Weights of a small mixture-of-experts language model, trained from scratch on English Wikipedia: 80 experts in each of 8 layers.
Below are experts of layer 4 (counted from 0) of a mixture-of-experts language model. Rows are named router (the router's row for the expert), up (a neuron's input weights, with its number), down (a neuron's output weights, with its number) and show model dimensions 192-255. Each number is 128 + 32 x the weight over its row's rms, rounded and kept within 0 to 255.
After each expert's rows: "gets" lists some tokens that make up at least twice as much of what it gets as of all text. This comes from a sample of Wikipedia text that the model never trained on. Tokens count by the router's weight.

# expert 77
router [183 190 138 157 133 125 167 117 128 150 178  58 155 158  89  55 113 119 113 181 127 179  81 140  45 155 142 177  92 166 133 146 148 118 149 109 146 139 123 115 161 133 116 128 127 119 166  98 120  96  93 129 134 125 102 146 140  83 153 130 104 101 156 128]
up72 [ 79  93 131 108  83 131 161 143 164 167  67 120 127 179  80 120 170 109 102  87 108 210 145 144 122 129 172 146  88 124 144 156 106 158 178 155 122 181 144  94 153 110  84 136 102  99 124 154  95 112  81 122 126 170 139 147  87  89 123 124  64 136 107  96]
down72 [173 116  41 150 148 176 155 111 174 142 161 123 111 152 123 157 122 128  73 117 183 106  81 112  52 150 142 143  93 190 130 130 133 199 121 160 101  91 105  87 174 146 140 160 179 101 137 159 136  96 148 148 101 147 114  81 126 104 157 183 106 126 132  88]
up73 [125 152  65 112  93 147 176 161 157 163  84 128 176 149 144  89 120 150  88  88  52 104 109 104  70 132 122 146 156  93 134 111  86  80 131 150 187 162  98  60 144 119 129  65  85  75 135  93 135 128 150 191  68 181 130 135 199 160 114 139  99 146 155 117]
down73 [113  87 108 188 198 156 113 118 110 126 150  81 149 117 123 152 130 139 122  95 118  91 127 202 122 186 103 106 164 179 119 136 123 153 154 172 125 128  70 104 136 147 129 143  91  87  84 131 148 194 126 105  80 110  86  65 114 135 168 169 116 124 159 164]
up74 [114 128  93 102 119  78 113  67 153  98 142  75 138 177 111 131 128 121 167 137 161 117 158 140 131 108 200  93 139  37 164 149 150 151 130 125 152 135 125 130 158 185 154 143 145 168  91 155 126 159 121 162 130 128 111 152  98 107 111 141 143  90 126 179]
down74 [128 152 133 128  57 129 112 122  42 154 134 103 126  98 133  88 111 155 173 114  82 167 120 184 115 163 123 125 119 103  83 101 136 133 142 142  64 153 229  90 111 125 160 137  80 149 130  94 146 145 102 110 131 102 163 169 106 112  88 135 151 181 154 169]
gets: "9", "0", "1", "8", "2", "7"

# expert 27
router [105 179 153 106 122 145 161 113 135 144  86  88 131 189  58 139 175  77 118 164  97 140  92  95  90 174 124 128  76 146 139 111  85  93 167  80 131 188  99  93 132 121  76 130 149 132 118 121 108 110 118 114 167 160 112 106  67 110 138 111  62 118 159 154]
up5 [154 123 143 129 147 148 148 155 178  98 121 139 129 123 127 143 126 157 136 148 127 187  99 137 140 118 136 146  97 185 133 128 168  97 134  91 128 167 152 156  87 128  98 135 140  76 147 165 137  57 123 200 176 134 129 175 131  98  61 115  93 153 130  92]
down5 [169  81 139 153 147 100 126 163  86 140 149 107 133 117  86 135 188 153 115 143 132 156 141  93  69 178  96  56  99 131 110 126 129 179 163 122 114 162  97 113 125 105 158 115 130 100  94  76 138 156 116 113 119 133 131 107  98  94 136 171  94 147  81 199]
up6 [192 184 104 116 174 129 125 182 112 160 211 132 195 163  95  96 104 150 141 126 124 194 157  98 138  80 132 130 153 142 115 118  91 106  69 128 136  89 177 150 104  86 168 154 119 140 134  69  72  98 145 132 164 118 120  91 118 132 107 175 160 105 115 135]
down6 [176 118 135 157 157 170 138 119 115 201 110 125 104 136  84 114  92 149 116 138 144 114 128 107 133 139 117 111 177 135 120 146 132 141 157 139 164 174  85 149 132 109 164 158 137  64 149  89 180 104 141  86 186  92 113 140 129 161  94 152  63 152 167 129]
up7 [ 82 154  93  28 164 140 131 148 136 166  70 147 171 145 125 108  88 113 101 177 128 106  74  80 118  73 179 117 149 128 101  99 111 154 121  80  86 168 105  95 106 141  93  69 144 167 106 137 151 184 164 142 114 115 120 140  97  94 108 105 126  88 189 123]
down7 [ 81 115 164 144 156 131 172 100 104 117 108 132 141 145 136 122 137  88 163 116  75 129 112  63 107 157 173 134 131  97 127 103 185 132  93 129 158  91 150  33 122 126 107 108 107 149 118 174  91 110 128 135 117 123 131 126 155 135 124 138 212 123 131  57]
gets: "9", "1", "8", "0", "2", "7"

# expert 22
router [150 146 120 118 129 127 105 147  80 151 129 138  93 113 104  73 180 143 158 156 170 146 108 171 109 133 119 125  90 125 161 108 114 158  78 103 170 131 128  90 133 122  63 148 189 144 105 140 161 105 144 172 176  78 122 148 156  95 124 125 160 107 104  88]
up5 [155 136 144 100 127 141 122 160 169  66 147 144  86 115 119 119 132 157 173 191 142 161  86 143 134  96 163 182 116 178 135 135 170 113 132  90 126 214 175 141  72 137  89  94 147  77 166 172 127  42 143 139 175 116 123 133 158  99  56 128  82 132 108 119]
down5 [187 132 137 205 118 148  79 113 111 126 164 122 103 137 154 120 111 106  81 132 104 127 118  98 132 170 114 102 153  85 136 136 114 151 188 120 108 165  80  81 169 120 139 120 128 139  94 133 138 106 125 183 155 193 144 119 144 108 129 201  96 133 111 173]
up6 [209 143 100 129 164 130 131 193  96 155 202 151 175 173 118 110 105 135 161 123 136 115 167  94 132  39 146 156 103 132  87 111  94  97  62 113 159 135 148 121 133 109 199 123 110 128  92  83 102  89 136 103 155  83 134  94 125  94  93 183 169 144 104 147]
down6 [151 218 124 111 145 127 115 124 109 164  83 143 146 118  97  83 124 123 128 149 143 103 135  95 132 131 181 135 147 130  97 138 117 130 138 115  86 132  68 118 121 120 200 109 157  85 134  79 166 163 160  85 108 148 151  93 152 119 102 148 161 155 121  74]
up7 [ 63 136 117  96 131 107 113 122 113 172 123 182 144 152  85  87 143 126 107 149 115  85  32  93 102  71 137 128 165 105 110 145 136 164 129 104 120 158 122  78 129 104  91  85 149 115 101 162 143 199 115 153 100 108 162 155  92 114 110 105 118 106 150 179]
down7 [164 143 162 111 163  96 162 124 105 162 170 169 139 104 156 136 136  83 181 176  82 137 111  54 137 137 139 160 116  95 134 123 138  99 119  99 127 183 177  72 102 182 132 169 101 163 162 148 159 140 134 123  79 107  70 132 138 196  94  57 118 171 160 145]
gets: " ", "2", "1", "0", "9", "–"

# expert 56
router [109 103 127  87 134  83 120 124 138 145 101 128 137  89 129 163 127  99 154 152 170 118 109 130 153  81 136 161  97 153 170 177 183 108 129 123 154 108 105 110  65  91  79  88 116 166 109 143  85 157  86 145  91 120 151 112 158 134 143 139 120 145 193  75]
up0 [144 138 154 141 100 117 134 138 187 147 115  96 130 112 110 176 109 112 187 144 108 166 126 102 131 141 174 148 123  71 157 149 113 178  88 172 118 134 177 139 109 125 106 143  97 169  92 115 157 129 134 144  76  49 134  92  97 139 152 129 128 118 170 127]
down0 [128  90 142 122  64 121 161 179 109 123 137 126 108  86 115 109 111  97 153 108 145 135 112 103  93 128 156  96 168 143  59 120 127 204 102 142 170 110 162  77 117 109 135  74 113 179 129 134 128 138 122 133 115 131 154 126  95 146 131 163  48 180 129 109]
up1 [146 155 160 135 166 140 103 169 128 165 157 107 129 113 199  67 156 111 132 109 149 166  81  93 144 100 155  70 104 150 119 127 122  98 111  86 119 150 151 103 115  91 106  51 116 166 144 115  83 141  99 164  75 131 104 121 101 153 107 182  56  84  82 118]
down1 [144 118 187 122 147 143 110  82  68 138  89 157  92 118 153 132 162 174 162 147 169 132 132 147 127  99 147 135 152 106 117  96 172 138 148 137 173 149 157 135 161  67 147 146 118 198 161 115 126  74 108 144 104 142 146 132 119  89 108 125 150 176 158 103]
up2 [ 93 130  98 103 142 103 160 151 187 168 103  67 110 121 151  80 107 142  99 143 181 177  93 175 185 152 112 168 116 162 160 154 141 171  72 136  99 139 116 157 138 153  74 130  62 201 192 117  87 112 160  94 117 162 115 138 188 104 106 130 157 131 167 125]
down2 [ 98 147 169 107 149 142 104 105 125 108 106 122  98 154 195 179  76  64 158 143 134 169 208  89 171 107 108 155 139 126 125 133  50 186 142 161 134 143 126  77 108  90 105 169  76 163 112 135 133 158 116 158 159 123 117 104 171 116 119 120 136 134 100 111]
gets: "|", "-", "\n", " (", "\n\n", " /"

# expert 57
router [ 90 164 126  70 181 121 173 106 159 124 120 130 144  85 182 200 142 103 150 167 162 116 140 195 109  94 150 164 107 105  82 105 170 100 150 128 132 166  71 133 190 187 104 101 132 109 126 126 143  95 161 151  60 159 169  70 153 163 136 152 107 118 102 121]
up0 [154 154 134 137  85  95 124 127 209 167 114 143 128 115 115 150 113 112 151 169  71 185 166  80 140  96 156 190 123  94 162 110  92 141 108 168 116 144 155 156 166 133 129 162 118 193 114  89 153 100 152 159  60 103 145  61 126 154 158 149 186 100 188  99]
down0 [110  94 107 147 105  88 181 165  70 137  61  75  88 156 105 150 104 116  57 105 174 104 116 175 140 120 113  86 136 168 127  52  94 129 119 155 138 189 100 159  98 101 197 101 105  87  73 121 113 181 107 111 133 147 106  85  87 157 111 145  71 142 179 154]
up1 [167 160 174 148 162 113  98 162 123 126 187  87 121 112 196 120 118 113 127 105 128 135  96 112 136 126 159  94 140 158 106 129 117 127 105  89  89 141 166  89 133 107 119  18  90 160 164 128 102 157 141 152  97 132  82  80 137 190 132 121 106 100 103 152]
down1 [164 111 147  83 164 159 128 120 106 113 105  69  36  98 141 151 157 135 142 122 139 162 156 132  93  54 119 116 152  79 127  83 132 148  74 160 153 112 146  66 123 111  97 139  79 197 147  99 160 122 152  87 119 111 117 102 124 160 144 134 134 157 119  49]
up2 [ 99 139 119  83 135  80 184 137 196 110  90  92  92 131 149 130 111  86 110 132 188 166 106 191 160 169 125 154 111 175 173 143 140 157 103 172  79 175 125 139 150 136 108 115  77 152 165 131 111  68 146 157 108 159 117 135 169 109 113 108 150  90 166 152]
down2 [122 127 144 130 125 156 163 116  81 120 155 179  89 143 139 125 124 127 125  79 146 119 183 131 129 104 143 182 157 201 112 118 101 143 120 190 110 114 132  76 107 130 119  97  98 144 105 118 133 192  83 120 119 120 171  88 157 137 132  90 135 184 127 102]
gets: "1", "2", "3", "4", "5", "6"

# expert 21
router [ 83 127  55 109 165 112 110 128 135 143 105  96 172 103 101 143 188 142 157 115 153  93 100 203 133 127 160 144 168 152 124 161 161 120 170 116 141 176 145 149  84 179 198 137 134 132 154 113 118 135 145 134 142 129 187 122 152 132 136 182 116 104  87 156]
up0 [130 171 135 134 153  67 147 158 178 116 118 134 118 135 123 154 164 120 169 162  65 151 152 111 121 152 164 177 128 107 145 135  74 166  95 139 132 139 193 142 119 106 133 180 135 184 128 116 170  83 171 133  93  73  99  96 110 138 144 183 152 108 128 118]
down0 [154 100  84 162  92  76 124 135 100  91 119 132  90  85 112 139 140 137 105 159 122  91 169 133 137 122 147 142 122 138 100 171 122 147  94 117  79 143 112  76  81 115 138 103 110 129 154 110 118  98 139 136  67 118 121 147  86 141  47 145  85 109 185 165]
up1 [127 120 159 169 155 123  95 158 118 131 164 114  96 114 158 120 133  99 108 118 110 161  83 142 193  74 150 140 124 176 111  90 144  94  98  96 112 122 142 123 107  95 102  44 123 148 109 127  99 183 128 186 105 115 118 103 151 127 139 137 114 104  43 127]
down1 [119 133 150 111 196 117 152 134  60 180  94 144 106 149 155 153 130 150 186  78 159 153 148  74 115  73 153 107 150 109 134 124 157 112 100 123 197 103 169  95 149 116 123 173 118 159 166 142 161 183 130  91 126 134 145  51 174  99 155  95 126 124 111  64]
up2 [ 96 182 107 142  94  66 168 125 159  88 103  79 112 102 147 146 120 121  78 136 155 141  89 181 180 143 112 161 146 166 155 181 130 163  66 166  98 176  92 167 144 143 101 113  90 145 152 122 109  87 133 139 104 156 156 145 214 106 100 155 160  92 154 139]
down2 [153 135 134 201 118 156 146 131  94 134 128 154  98 144 153 176 132  96  90  79  95 108 168  93 121  99 115 114 154 207 117  90 132 122 140 172 158 178 134  88 110 100 148 137  82  89 122 100 131 143 121 105 129 160 158 157 174 122 133  82 136 203 142 139]
gets: " of", " for", " to", " on", " with", " a"

# expert 8
router [141 131  74  75 128 162 155 122 188 123 159 105 115 134 136 159 154 131 154 102 116 151 136 105 139  96 191 124 171 171 151 151 124  97 134 132 133  66 148 183 134 111 120 144 120 165 215 127 107  99 101 172 150  81 190 116 124 137 176 122 103  70 117 108]
up0 [150 169 140 178 143  95 130  96 172 136 138  77  97 100 115 172 153 118 177 158  76 190 142  84 162 145 185 165 133 122 145 125 137 151  88 139 138 106 132 180 151 127 116 143  96 189 125 122 167 144 148 185  91  66 107  59 146 127 162 127 171 123 129  84]
down0 [111 137 108 132  87 153 178 151  90 129  75 109 110 141 118 165 134 157 124  94 137  91 116 156 121 102 168  78 146 129  96 118 115 113 165 136 108 142  89  67 138 104 131  96  67 122 130 107 119 166 110 103 127 121 157 171 104 161 143 158  83 169 163 158]
up1 [172 133 145 125 128 141 133 185 139 124 209 121 149  90 206 102 154 140 121  96  85 124 115  79 127  78 150  87 153 136 117  97 125 142 112 111 111  87 173 135 128 134 105   1  96 152 147 132  95  98 116 154 105 134 113 114 100 145 129 102 102  99 147 113]
down1 [174 142 157 133 162 122 147 133  59 158 122 102 124  66 148 178 157 170 180 114 136 141 154 140 113 103 134 128 154  83 132 105  72 137 133 110 182 138 135 166 179 154 129 202  77 141 103 121 183 110  89 123 161 131 127  70 140 119 137  79  89 125 148  71]
up2 [ 97 155 119  89 136 100 198 147 169 107 111  81  80 109 163 134  98 136  72 120 164 149 102 174 189 165 133 166 157 150 167 143 122 152  77 135 118 162 109 155 168 128  89 112  89 172 156 115 115  93  95 113 126 153 116 146 201  94 103 109 143  94 165 128]
down2 [ 98 155 108 107 126 154  84 104  99 108 118 137  72 192 162 118 158 116 147 125 130 121 153 138 118  73 168 181 163 101 116 132 125 148 138 110 170 155 166  51  74 163 133 130 118 132  77  79 124 156 114  96 129 141 154 121 114 133 152  70 168 126 134 143]
gets: " |", " (", ";", " $", " United", " W"

# expert 34
router [109 115 137  57 175 150 100 101 141 125 100 154 109  87 122 122 157  96 109 129 113  94 115 186  79 153 177 125 115  97 167 175 146 118 177  98 153  79 119 162 118 164 131 109  87  99 140 138 139 144 102  77 160  34 139 169  73 119 156 171 130 141  80 125]
up0 [162 135 161 126 132 127 137 163 185 135 155 127 120 106 141 166 143 151 150 186  94 155 130  60 128 145 168 208 116  89 147 130 120 155 109 144 136 117 168 141 144 113 128 142  83 176 105 102 178 148 146 154  53  64 117  50 124 149 171 142 173 114 128  92]
down0 [177 109 116  69 128  99 112 166  63  93  88 147  62 113 138 110 118 170  95  56 106 113 119 141 131 115 167 119 153 127  60 124 177 128 132 139 147 154 173 118 150 114 107  73  76 110 118 108 106 146 147 102  91 116 137  87  57 157 134 119 135 125 166 146]
up1 [134 162 144 128 130 165 132 170 124 139 169 100 157  79 193 101 123 119  92  86 118 150 117  90 131 117 151  84 136 193  97 120  96 114 117  77  89 104 129 127 113 152 106  56 121 157 144 137 124 148 124 154  68 124 123 113 119 155 131 140 107 117  84 142]
down1 [187 157 178  97 164  97 152 129  94 134 131 116 123  82 170 150 107 125 215 143 108 111 163 145 123 132 132 119 158 120 159  90 126 105 133 142 187 118  93 106 150 146 119 105 106 179 167  74 157 160 106  97 150  77 168 131 121 110 163  66 127 141 188  71]
up2 [116 196  94  84 145  98 183 148 159 114 127  92  85 104 213 135  65 123  87 134 199 156 109 153 138 168 169 142 146 152 163 154 133 147  88 155  95 138  74 161 146 188 109 110  67 123 191  92 116  74 135 128 172 108 146 147 158 103 122 112 149 115 165 131]
down2 [ 86 147 130  86  91 149 115  87 121 166 126 180 111 126 164  99 144  89 145 147 134 182 154  94 122 125 123 140 169 212 108 164 123 132 144 159 141 151 113  49  76 143 164  63 118 141 125 128 119 214 114 119  96 155 110 195 104 139 157 115  94 114 125 123]
gets: " |", " for", " in", " |\n", " a", " won"

# expert 39
router [111 146 149 107 195 112  54 134  91  85 188 113 105  85  78 111 132 151 146 127 139 164 117 193  62 132 151 112  98  90 155 167 160 142 101 123 154 100  89 111 138 122 121 177 178 127 138 159 160 127 142 158 141 105 161 158 153 110 136 131 115  78  94 125]
up0 [120 157 148 110 123  86 170 146 163 138 100  86  97 104 113 193 144 106 165 171  92 195 132  83 135 156 158 162 128  75 155 136 134 174  93 158 155 120 177 149 143  95 124 150 108 177 110 138 147 149 158 175  80 108 133 104 126 115 168 173 164 121 166  92]
down0 [151 139  68  99 154  41 145  97  90 111  92 145  91 125 161 120 160 115 184 115 153  82 178 191 150 129 173  79 138 115 130 148 146 122 139 138 101 117 119  64 153 133 100 152 132 118 123 123 110 150 161 149  73 119  95  79  78 143 134 201  73  56 169 156]
up1 [150 145 155 148 118 115 156 162 134 134 165 103 129 107 187 116 142  98  99 147 128 170 107 105 146  52 126 111 119 154 128  88  80  95  80  97 103 160 191  69 134  90 131  31 137 171 158 146 121 119 153 180  81 128  74 105 162 151 109 122  93  63  54 156]
down1 [151 122 151  89 156 108 142 161  50  95 176 183  90 128 175 195  99 148 191 138 138 145 116 104 141 119 154 128 119  91 129 118 138  97 151 112 185 111 134 109 142  77 127 143  91 192 128 127 151 126 127  64 158  80 170  92 124 134 119 149 159 113  90  97]
up2 [ 92 165 102  51 187  61 175 161 171 116 111  61  96 117 121 110 138 149 100 115 178 189  98 173 145 146 106 133 115 161 166 136 131 171  74 171 104 163 123 153 113 139 106 153 110 139 143 106 116  45 139 121 124 150 117 139 162 113 101 167 160  73 145 124]
down2 [120 134 148 126 188 152  84 136 108 129 148 183 142 163 182 180  94 101 146 171  88 131 100  66 155 111 101 150 130 152  82 107  84 189 209 161 139 174  91  99 140 101 217 138 133 138  91 119 144 128 132 157 120 210 106  89 217 112 130 119 141 102 119 125]
gets: " ", "2", "1", "0", "9", "–"

# expert 63
router [184 116 173 128 176 149 151  88  90 176 165  56 133 141  78 129 143 161 162 105 158 154  65 118 152  98 129  73 161 156 124 156 103 140 141 105 137 104 113 185 160 118 147 144 131 108 146 135 102 143 143 122 198 138 193 116 179 139 144 194 119 142  75 130]
up0 [147 151 152 114 126  72 130 126 167 145 165  97 130 124 114 146 158 104 157 170  70 183 152  80 155 137 148 172 129 121 158 135  93 161 100 160  96 128 181 152 167 162 110 155  99 143 154 124 138 124 140 135  63  89 137  81 162 132 158 133 167 127 148 104]
down0 [154 116 130 127 101  85 149 155 126 108 142 131 132 132 122 137 130 127 138 125 103  69 141 152 152 130 152  75 143 193  82 111 119 178  99 187  80 136  92 122  69 167 144 102 109 130 133 125 107 106  91 116  47 124 147 174 124 123 146 138 121 143 118 160]
up1 [167 140 168 152 173 135 109 135 132 147 206 113 118 126 203 139 163 106  81 132  87 159 121 114 162  62 145  83 161 183 123 106  87 104 113  93 104 194 172  96 113 107  90  32 111 121 119 103 115 137 122 173  98 134 130  97 170 178 134 154  86  93  71 156]
down1 [106  84 145 101 169 103 140 101 101 156  90 123  71 107 135 116 147 128 203 157 101 126 114  87 142  88 123 140 172 130 134 108  98 158 156 116 142 135 157  76 137 114 118 136  94 183 106 115 191 125 110  57  95  77  67 120 151  87 110 128  65 168 116  85]
up2 [102 192 120 111 155  90 174 133 144 116 155  77 111 114 172 137 119 142  74 135 168 192 106 153 179 176 139 127 148 140 145 143 139 151  79 160 119 140 114 156 191 148  82 127  74 153 204 115  90 108 131 113 109 125 130 158 207 116 102 103 164 131 164 116]
down2 [112 142 190 169 149 142 117 133  99 158 108 125 111  93 169 120 144 117 109  65 104 141 147 136 141 134  69 145 153 112  81 134 140 147  80 127 136 111  84  77  79 114  93 141 150 157 160 109 161 157 110 120 121 166 151  97  68 117 110 103 132 158 156 191]
gets: "1", " his", " |\n", " he", " an", " a"

# expert 29
router [133 146  35 126  90 114 138  90  74 116 115 110 159  76 140 130  80 147  78 100 148 114  86 181 124 123 155 111  81 133 160 150 149 143 197 103  86  90 118 159  64 155 225 144 137 188 127 105 124 121 122 104 137 103 175 124 173  94 110 164  87  77 153 159]
up0 [128 139 145 131 152  63 141 107 166 150 109 112 101 122 119 135 136 112 170 172  94 181 135  66 113 152 160 195 114 117 169 144 102 158 105 144 148 125 166 163 143 130 121 171  66 208 131 110 169 141 122 157 135  79 141  49  84 134 176 145 166 114 190 105]
down0 [175 123  63 153 121 133 163 170 127 117 111 112 114 160 110 120 121 156 143 177 146  86 116 127 167 167 118 129 107 165 126 149  83 183 126 118 167 165 112 102  98  93 156  78 133 153 121 157 136 145 143 154  50 102 102 120  89 133  95 114 145 137 163 152]
up1 [136 172 181 161 132 170  88 145 120 122 205 105 172 117 150 125 122 108 145 128  93 185  94 116 176  96 115  79 115 172 109 128 124  97  92 111  91 133 161 109  94 123 104  66 133 137 148 143 108 148  91 170  93 127  90 105 161 136 101 102  90  95  57 159]
down1 [157 168 156 135 194 157 148 144  87 144 174 112 139 114 131 102 110 132 191 101 114 216  96  75  78 144 158 106 164  69 185 167 108  83 135 177 179 123 168 113 166 126  95 155 141 181 139 109 165 174  96 123 176 140 113  74 131  68 143 151 136 110 160  95]
up2 [ 91 118  79 115 148 101 191 151 169  94 126  84  81 117 167 133  81 106  85 121 138 155 102 180 180 165 119 156 162 166 169 159 139 159  68 161 103 170 119 113 164 143 103 151  97 155 164 120 136  91 118 122 129 112 128 154 207 100  83 147 152  83 159 150]
down2 [122  99 164 150 136 161 139 173 149 159 190 112  67 150 149 157 136  79 168 144 135 173 151 170 134 143 108 173 173 118  99 136 164 106 137 118 177 134 164  63 140 153 107 144 107 127  44  91 124 141 101  90 116 171 181 150 164 146 139  91 140 169 110 157]
gets: " of", " in", " for", " at", " from", " on"

# expert 5
router [151 151  63 137 129 126 108 119 148 145 120 182 142 154 134 124 153  70 140 141  95 112 148 115  82  78 110 181  81 166 139 180 185  41 145 104 134 142 150 136  97 143 109  76 166 152  77 117 106 171 145 150 104 107 131 113 198 172 136 162 170 121 163  92]
up0 [149 156 127 121 110  74 121 133 183 151 120 128 131 108 134 150 118 111 180 176 104 163 159 110 118 129 194 167 113  88 134 156 115 187 117 170 117 120 169 173 124 110 150 129 132 184 100 113 154 107 186 128  66  78 125  64 100 140 151 192 169 137 155  91]
down0 [136  47 151 109 127  90 143 174  94 119 103 154 119 109 123 133 132 139 197 126 140 123 144 112 105  99 181  70 118 128  84 105 169 129 176 118 142 123 131  94 154 165 148 114  88 166 127 133 104 169 136 148 115 128 138 179 111 115  93 154  90 164  96 167]
up1 [143 153 162 169 136 138 142 150 147 138 213 107 156 121 183 111 109  99 133  79  87 160  77 113 144  79 166 124 121 162 118  97 111  98  92  94  96 100 187  85  72  64 108  40 107 166 152 113  96 143  95 159  98 107 104 123 143 164 118 126  97  91 109 159]
down1 [181  99 125 173 153 133 191 151  87 130 131 136 142 137 129 102 120 147 174 105 130 188 125 153 125  76  86 118 167 134 174 108 111 132 118 179 197 108 121 142 157 142 110 119 129 164 119  63 151 174 147 100 106 101 131 118  96 120 119 145 114 104 168  83]
up2 [111 161 107 105 124  83 163 143 159 111 127  95 130 114 155 112 106 140  72 160 156 154  87 174 182 159 129 136 108 150 175 170 146 157  98 163 106 145  67 165 148 148 129 143  96 151 140 124 109 114 122 147 104 135  96 150 189 107 121 125 156 100 127 122]
down2 [ 94 199 147 143 148 181 116 149  98 150  95 160  97 131 144 188  95  88 158 105  68 126 183 161 144 102 109 157 154 208 121 114 126 141 112 161 169 161 173  58  80 122 118 123 103 157 107 133 134 203 115 137 109 144 135 156 111 119 196 109 144 153 140 133]
gets: "\n", ")\n", ".\n", "|", " |\n", " F"

# expert 33
router [ 69 137 163 183 155  54  71  99 116 111 145 186  97 142 156 130 125  90 182 122 146 106 158 151 219 111 123  97 152 120 121 127 142  81  74  83 140 156  84 135 116 138 134 113  70 177 132 160 126 153 152  89 151 104 183 156 106 155 196 104 102 177  88 108]
up19 [147 183 149 110 115  73  68 166 109 124 107 148 125 134 157  96 135 154 137 107 121 225 127  84 117  92 122 150 153 166 110 174 110 105  75  86 128  78 129 154 154 124 158 145 148 106 119 148  90 131 125 176 107  81 114 114 139 113 155  84  95 110 149 100]
down19 [146  81 101  95 151 166 140 165 117 168 107 158  52 111 124 189 120 146  93 128 179 130 123 155  91 144 173 102 166 141 161  88 159 188 161 119 114 170  72 106 165  96  99 150 109 115 129 109 117 139  92 165 107 161 126 129 127 121 149 141  92  85 136 111]
up20 [130 189 169 152  90 139 167 110  61 129 115  90 199 120 136 140 109  86 160 150  75 135  65 152 108  89 150 127 146 168  94 136 167  98 223 118  56  92  85  89  66 156 115 109 165 111 187  94 111 126 132 164 124 131 134 116 179 112 163 144 101 109 142 192]
down20 [108 109 120  71 139 184  78  94 154 115 138 164 152 153 108 141 121  99 118 144 144 116 133 150 133 138 122 142 127 106 141 161 128 156 186 124 102 121 140 130  81 154 145 185 151 144 126 154 130 167 147 160  90 142 107 148  96 106 129 143  72 119 108 132]
up21 [209 120 138 199  91 154 130 147 132 144 134 163 108 103 126 105 139 141 102  99 180 149  98 125  82 112 150 142  69 107 123  76  75 182 115 119 186  67 145 141  87 118  87 162 131 101 145 127 165 116 124 108 132 155  99 122  72 103  95 128  90 155 106  89]
down21 [188 156  87 135 111 190 138 113  49 129 147 153 173 116 128 119 132 169 133 159  81 137 159 136 117 120  88 173 164 165 118 154 161 115 134 135 102 161  81 168  99 199  98 143 159  67  99 122 101 129 144 161 142 151 142 142 131  84 161 156 123 111  91 176]
gets: "0", "5", "6", "4", "3", "8"

# expert 1
router [133 140  75 151 129 130 159 104  63 136 162 171 108  87 135 142 125 119 106 154 124 130 123 186 126 126 134 186 137 147 145 107 131  14 185 108 183  76  71 144 113 145  96 130 122 176 102  78  91 174 124 114 120  48 153  92 178 121 151 187 152 157  97 178]
up0 [130 138 130 142 120 112 135 112 179 157 110 105 111 140 109 165 116 106 164 179 105 157 148 107 113 149 155 203 121 127 146 144  98 156  73 153 130 160 122 151 126 107  95 137 109 196 122 100 166 144 120 128  78  66 125  65 107 128 169 151 178 113 141 108]
down0 [126 126  87 152 120  95 128 161  97  90 155 163 138 100  75 176 165 127 132  96 149  36 140 142 178 140 143 111 128 127 162 152 129  97 127 107 166 132 110  84  74 150 145  54 110 132 145 119 165 154 123 144   6 117 123 187  78 159 102 120 137 114 131 159]
up1 [133 165 163 101 117 126 124 164 140 135 203  91 127 125 175 122 156  90 134 114  90 131 107 126 155  66 111  90 129 150 126 116 127  99 104 110  92 140 227  98 138 128  81  54  99 114 100 138  65 178 101 178 115 197 133 113 146 136 125 115 115  93  78 123]
down1 [107 146 154  78 165  90 147 122 111 165 103  93 168  74 132 165 138 138 201 128 123 214 124  80  94 121 139  86 127 108 173 133 135 149 160 106 117 114 147 130 113 128 144 191 120 184 152 186 159 178 119 137 126 155 160 124  94  93 135 107 155 168 124  48]
up2 [ 96 187 121 109 155  62 200 170 154 147 114  56  79 136 176 110  84 116 106 122 191 181  78 184 126 170  95 167 147 163 137 176 120 151  74 163 102 147 144 161 115 126  87 129  79 190 133 139 115 107 141 125 145 172 119 122 188  99  79 148 136  75 185 165]
down2 [133 145 133 168 136 148 132 134  84  82  71 127  82 119 122 138 101  96 138  99 124 184 168 106 141 118 131 167 135 142 130 102 124 174 150 150 166 146 120 104  94 134 151  66 142 128  74  83 101 153 124 146 126 123 145  98 172 116 125 122 139 135 138 120]
gets: " in", " from", " on", " at", ",", " to"